Experts of a small language model: 64 experts in each of 7 layers.
Below are experts of layer 2 (counted from 0) of a mixture-of-experts language model. Rows are named router (the router's row for the expert), down (a neuron's output weights, with its number) and show model dimensions 0-159. Each number is 128 + 32 x the weight over its row's rms, rounded and kept within 0 to 255. Numbers have three digits each.
After each expert's rows: "comes before" lists some tokens at least twice as common just after its tokens as in all text. This comes from a sample of Wikipedia text that the model never trained on. Tokens count by the router's weight.

# expert 17
router:107126078074124125114058134171107152133112120181138129074180171133129113142144129154148136128071144111125145038099154141113134082148152128091119161106121215183121094045165155112077127123086149105200139107095170131083120140120184157187144143154148153138177114108133131140129162120125131144111153119144161105081138108160057117169206081140137130051124098123115118160172132100122072099128102078149173099169140128146104160097139129112101076120141125166114144171118129108147080089060117
down0:076116166126149155115176157127168145096128141167145133114099137119120161100118146138140113122154157060094134060119087141163072172120175072169068117185159126127113100117121093129119135131132136169112138110145173167188101112183140126157133095162114045131100071118164127104105146052130126157153085151166125119159168112129165137163064119083139170104172121105069144134066121113114123144128094111106099161175173102193094156088064181116111121147104101172165105120125071099126174159066111
down1:117106162132157123169176096110150107141129123108090177119088087103140113121134118147119127179124142140116102120155174135159114135194043126130215127045118131174121151121072120121027200082182117117119106103130137124159100102135116142092151131129132140132111128160130128135115065113068156076047122108102107111169141121137158165179139139128138170112110094160182092160226149121153141100146123080107157150165087132130118165112072073153117175149138144101120125107142190126151136151110077
comes before: " ", " a", " was", " been", " the", " re"

# expert 22
router:111228084095121108120148127132131104147122158166101164151212086125111137146150129110114129133150131148136126092111138127169122117131142122159063069170114074145098091100148148137174154117140122182092117078202159110080150100159143075120086166161143204103149147090158099126170136128189118099147096111108085132175169113100138129160182136112096082108123117120126097159134119162146106099101099135134167131133106203109134093099053117067162150130084139091067116176116141093102135084078062
down0:139160152160098131153154067197152115147122139144152103141141166129192083098133182072110105172065101105126163133096111115095144138167145122137116130163138127141142136176138120096187099166102190153084148145151077134107152137093098067113117104165048117126132104103107107127119163159071118081101111157062086184153068118084098107146146195071133170090155175141101150181134069148138165126165174116124104097166141136130095106220171118156111127126120114088106162108125138168099134158128156
down1:132090093176122135097118116154157111136138158156152184085108098117098166077167131142165129118134144086059117091143139076095144142129196146151154186144124113086150117162142122120091096118120140102096136128093177135099111090130129147104113105123184153170092146195160170122119130080084125119071080142107132118145120105148111120123144107121139081082111118110101157102125129136113147139131100210162101180063142139098202084086092097117118055139142088175150126133173203085112214075142197
comes before: "|", "-", "\n", "==", "The", "==="

# expert 12
router:082197136078155041097104127149142119150166105176131161131226127129093143157137151133132151122190167152118136081126155158166117142129141114186122099160099083114125124106098142103159099079084133181096109090188198105106156124156119082144117152150149162092116153075132089109110102113186154119124112080136114128172155115091109084122187117109082098071136139126148094176142109158112106131080120109162158106104083166114140070130092125053164162142057135125098118165129128087111164127096091
down0:106109101171113115193169144130157122151156087148162110121088158127136117182156114126145067091124163110092156109129137140147119117060179130162181115093103085164146131180082130137126143166137165068057160138107151081091146140095083174139134107116175084116093114155117147112172109111119171145074128103113161102116096094134125125114206179102111090102124104120153199119138176145096131127187109103163074118107119150114178047145088125114099094180037156157145112148155175141153135151102178
down1:179184141122165132105101080102089150143098151120133140154135162163104113081169127131135098148160111106096108158128089208172150101111144115169193078088172148132126086123134105085180126086121068119155159154142072129119096075159159118131162086092110137160123154195087092194105154231131098138143123151120123156157098124092105094102151144074112134125125113133130099185027091155163155152129137089178192116123134134094159135123154108138132110155144118157113109106140062119097167157129077
comes before: "|", "-", "\n", "==", "The", "==="

# expert 19
router:136134165105107112162080191165118131121131144178165103177133108175111121147131141142127123160157121108123105108080147177088121077168087136213071143100031170153106124105125147085078146140075148179079128089100122166152138176120119117091113108133091156079114127134105131142084125201161182104145132142163142089107105139122193075172153084137120160145161100144148136088162141124096180142076115163190173101112109055140158120116131114150129146128167112099143062143171177100104124113117087
down0:090124100131147195118149096115189135122083143098094098137136163162119134121122181115113165123136126075128164172139171111075101146094148094081099059134112140120127155180134140118120093112225097107105117100095114057128141191084094086156102118124063072102125086159114141116118148110124144085139073120123162081092144152141131159088097130168128161154148103117136115090092155164090124113136159094161150121190096104071077139127170119167125152090135173081153204166149154167150113157206150
down1:121144120149145124145115135194112130108108100154142093138152125175092127137158084140164112161131133140120120080134090160171113085127148117080130150123148135182157167067079160107082095112075169176141111098206118091164113160143079138066076148134140149112103132092154115096076215165103173126155141071184128152147095153101158112155116087090068146165107063062123162136123083092177146176057115145178171105118132149084169104122152134116137155137119116142199081109160146118112086138134136
comes before: " |", ",", "\n", " 19", ".", "–20"

# expert 0
router:149134087139097149122123151136133148144067079151098126064175077123139148093101120165113139157154116156111142084110099106101123066163099113114077105138182153167156117060116150125126104173087104124170116109186124098115120098142173141093104156109129118128143153146066134143040158220115170124123178126130110164056117198116121096077178072133141156186097095112124137135171068164153117140100114108161133161105097111117100147100156095097149106142157128150127142132102173125136105227182109
down0:095109120117129029076117128104146122113141101133103134151050148122123155123154118119165133135114124075108092164172145152111154193138135145161142115063112106149101120170098105081136068141134110075177153115138110155138131125091109113101189060127108108138163082146140126117143126114155138149141113093142084163171134155185096073153161137144168142142174115145183161233128125134165093156166180156090139111096149141142111195156165141104070084066156140129113196145081085139139095074111126
down1:104092138089151097135178120091065105150123142220119175079143158156128112149094081077093176154169169195135133082134119131122113107107140161107104140154118152111104101145169144178099174153141143144144148127109090150166145111049127146095161114119109178110102147122069132164161119157112099063169075089162148160108157137079122068121090138101133111078085121128133099124089172174124075146050128148150103131187153155109106155094182141108171143143125074095166151069125138143130087133180114
comes before: "\n", " The", " He", " In", " It", " This"

# expert 39
router:091134103079079101098148161185176142129098174097134117145211091159150129095144099154134160169151162153122115135076114159117150083157099160141100179126102146107119161066154132101120131102206048155135163104126150124060088115147133130101153097122149124157145131109124098137164126107125133123104141128134109116100103181110170154170154075173119172137095166127156104095083202074098133142155097074080121074179091117167135077156148106127132102139143095113174132158086127093134220107088087
down0:117108076118177100110104135157110144126150122069131137127108132055129092155119139086115101170120144120071130107114148151123090128154193126138139117099122087112143126102120126199107172122129109163118179112114103134156111080121121105109067185131143156067164123144131159172124102099120147125116152077145135163114251160079108145105142086112151188116141113142128087211111069168168197092133163181121109151112084092120155135148073129118125202137064062151101110117139120103141093096164152
down1:143107101155083140132157177112147134103192105101119070165060084166134167105175164100093107111100158119127076125119097122160115063158100119095158163181128188094120111091103139072120056119093132129123149152204125110094162144193144158081173119107159123182144144112076116082153107071193091150133145096137146073199111102125108106127128156114107149164103178148134161163156105097126177155081168127090130104115165061163139141070107123148143154111126148136107158131130095162133178122101153
comes before: " ", " first", " re", " f", " st", " p"

# expert 25
router:107164093112144137139075155153064121086152096180158099154180150174091119171137101154140101062171146086158128062092155148060115065120097143164131156073185158130094101126188119113093077151109116091168101118080152122134176157120082074174104165157082181106154147138153109151182135093140150123128121140137151146117093216100126096108130162112153099102127065118101119127152103147077110063072155139170173126172107130141159117150151132139098148076161134096158099130153151124123119169154144
down0:148094151095104156194131132211099157168170125164122071095085141156141155103083141134089156129104138143150148128194171125092067151150142115137108110148098150152126132128104160137165119105098108113087144192141084086107110133052179122086121144091135156060091096144160158151117108127127100148155135107064098127107094140135101120115102173145139141136118127151191174067183116141095085119102134122072154138164096110162136153116082139172064156186116210128141090112102167204076108126118136
down1:121134125107179151153154101106063132133156162079139104124155111056126152171141104163141141125083094095099107113129154144113094153126133174125177130119165109153199072140132129165037135079119147130096131129120128111150061089145137073140104154098171169155107152134075159147142167130133170144135103127136126167149161170098155136130122151170125177102109126113098082176178091139144165143135184177062093142062136169143094137097125153098174221110121091118159073131076046104101137146108120
comes before: " of", "ed", "s", " in", ".", " to"

# expert 18
router:129095101075077140127143112137150161121130123206147084065248172153112129126161108158157119121051152109158156048041144101066128090137104134183114166118084113170134116093136157111097127116129180098131104122113142119045110178132144134180157179139135140154155111090163145149170166108133132124157130149133151112092139188146119136139159108126134102136124081157133084122172157102132092129142094112080136111152132159158163096141129140115104076112108064093154094167113112095145188135130081
down0:102124105141110104147132101200107129036122140110137129118120157108110120171086096113156105091168184103142152137091109168125089123163153106085129168165103118114109097141161129110092181094035156181162128126098108165110164068148140088092117136143152084141080118135097082118182132172131149137081187175113121131089086152142125148086121172105120120144182148072085170187165169163101109185172108139134164135149200056176114126109117138117119140102149099119139136202109118117149177145100110
down1:064169099113166153072167120062150208102138138119199096136143112164140122115119149121128130136173166123086083143123127159093133080126128088114160150135134100144140172135068122066118099097152148132113123137161122092165118074132086158148145164075150069041118148163111087131116164134162152061154086135149165111141114078144146132152122161136113060163165144029137122148105158155120139137107113115174144123113132069094100109156139134109114106163167146098140092110145136242157126157113115
comes before: " ", " a", " re", " been", " an", " f"

# expert 21
router:084126161147147091122031126107100200099117190101129134159135121132146131214129113128120117101190151141160135100031126150099116056116190128171092146021135116136103078150090140147091155140137149153142116118100106152137159116123120061180095157148147164155146130122149120126187159089153167136125165142133178132083118165076109077160092073128174118154103126151125090147087096122078169131120117158159090093137131124067132128114176129156132113122162131133097125140085102086126141115169147
down0:188099131088147101127153116133141066107159118037107126110197172123135153155071079100133145132160151149120146142133125149122167100121171100204200097159140171081108114079078131147152120038135120138140116125089158169119104078108108135123157102133079117099143133114122132142109135092132117137117132110057100156098110112089133181179145132058132134181150136111150160182136181155124066168166158070116096116128109134148088129123158187113135091142126130110131098119143201145168143118142216
down1:089096123136114138146080197124065203093162109146136084105152137100080108159127126183090119131111168142182072166129168136134132108153102171151105119139135153168123074115114080128085091108124156115097179117183123151085125157189136079118091151129093201171119160113109161143074169119150143101100083103132208170101120155118125099140133120102134094173100146138141129143101126143148102187049106131133076175165106084112136159071128177139073152108114103106157114125141069149158151177174120
comes before: "s", " |", " of", ":", "ed", " in"

# expert 57
router:098219102114131108121149108131164075146138165160151139132193108158086113137132129129135105126129155146141133048088119157207119104148101110118104108135097070106117091118142156131218108122104103191128105073200153138136191133143127079152125161160128204099177124071145107118134124093153169131134137114112115091161136161161127096163163074119084149114103133124193130168164070140143132165112120134115163127084096135095123076136077110059175139126101099102122129126149164115123184082073088
down0:192087109164130179126150101126140096144146107170196152094114135139142111153136127139123140158105130094078114208168151137136083129197083118163115151092155105121150149153102093194168131174168156148145125110145190128187127157141093093106120152137141132117114125149101149134176102118117115075070150128138123121143127106093074097132151099052081070175134072114125086158160131107133092087039147172152144158115130164117168076073120069180129128118162074132092114129118127099190089089128172
down1:140150113129076127126095113061162140073134202143130139082138151131106165141122116191134214148107145128156125155135180183113102132194149127111118093150123153106054166085185054131113128144133064115124111162062137144119142094132129093115109111105147181116159143113156058191162097135132163145148092102149101193122074109157154079151087197160151094150185113159094098064166172074097090150143137130112151075117104115142135154144124141101085149160147108102153141124118156133137121100128148
comes before: "\n", "|", "-", "==", "The", "==="

# expert 48
router:150095088179109162128139166163129155143064091141093101067169081123132151084103133148116130150149109154129150099116092093104130089163100119118089112160173165161165126059116146135144103168109107137148105103199115095138111086132180130072097149111126104134143149139068135150018170202117173115123183132136090158072127192111117086058165083128123146185092096125122149124185081171149120149111112118165120153116098131116102168091154104108154112127146114127140157123101169119129137219155117
down0:128154149137174152094138091072130101152097125084101169150143087139070103130140113178173083092104087116101159156104141144125184058126100153121158148149079082173142069122175146136051142108192119072108134130110167142130084164088186149110084204164199114128136148153098149165127130162159155148168104188124090110124126117188108151133108190107159136110103130153142082125095100094101134114157102129168144183116153086149126091106063143087135146169216118142117134156086120122127121133112145
down1:154115126173184139083170120128059156128174143118131141094044137118115137151120130118157083158125098162054120127170107160194143135151197128090121101117094111155081129172102133170191129155122145139128105104135096133142081138117104098104194147160100174116099145153104125108155066163142154140094058055115103153195141113072114096124049124148066113130154106141099169133150137128096126116190163144140123096121105120124178220150111120123172133077102138130086132149141148093087155094119124
comes before: "\n", " The", " He", " In", " It", " This"

# expert 41
router:080106149139130109136032112144049189070170136087140102148164155169155129204108120106128145127208152113157135059076148165073121069147122116091126112083142142126133096099115109129081137159097104171148106155075140124106200086137112089161115184146111147088162143140119123141189136139131176127170100169122127096089123196088114072147149107147147128163101106172128140155147069131105067124085167127133152144123111100116119154113170131144108104107199105095135072143103117098149103130114140
down0:108186093139141106071122169108118218158193154126163162160097089089140119178122118159121099161160147136119105138137104147103149094100184145141094115140173114148127085114116156188167158061167173117067148141097146178138139190139056104142078187137155114111027131131117117164061106144113140142198147173098107175145126131134116112093124115116119125149088092093169142119099151102114050154066096110137133111151070110128111138137129122133132128102157149144089118124081121176130167091164129
down1:101176118061085145080101114176143074097134153107124100213103113149116120110111105066113113094144074134153127141094169105136139150136079152145110160120093156142169129110167141125056115065085124141066129073100084164134114120101125098146146072161129165138159168124174133171214111118135152146084132134154140137127133060145149082168142118121101186197155120117114108157104181108123195135127151107136149172153123160110106090077120154107181121109178146131139098063157127152143161206130139
comes before: "s", " of", "ed", ",", ".", " in"

# expert 51
router:095158163138088156121077165188134055104111122167154088198232152124151125184128119136113112145179125124110108014125113136090126149119127124142123139131114169173164090150144136074174170126099149122106089144098169164097149119088122152047180130107093108132090135176111105114103110113133135106115089153105123175120100198141115141140172118133142149067116085142141179171145028140127132121111112120169083191104138110123112149106148139140154143132123088086147107136168154127128125076121098
down1:175068052139120142099106137128078148129146164136127060148188157120129176098172162153100076135141149166098109101164156111130058128109145129126110048172191083084118140092100149103101125116128071106063088145152120115141155113098102139135173103058104147138117200135182176142137109099142100122086157108103119153090187181125083165160172142143106134147101156162138129148096057156116142129185166107142165158129143181103134152162122120133110138132146131064149101135072098099132130165111173
down2:150085104143121182126159172134191120069165187121140111143127100142156090153080066080136120168142168135149144062112101116101135168081156083146102092078086124140124137195168113103173180050135076147145133152124161116118186150124165164129136134060135088140130107079126099119110112123136132141160154073126137160145164194122116160061135154141138116063135077137172144135090111172094120124101090112127090158119129091104168128126144221129160144106141153131152064107195110150123134155130098
comes before: "\n", " and", " The", "20", " but", " which"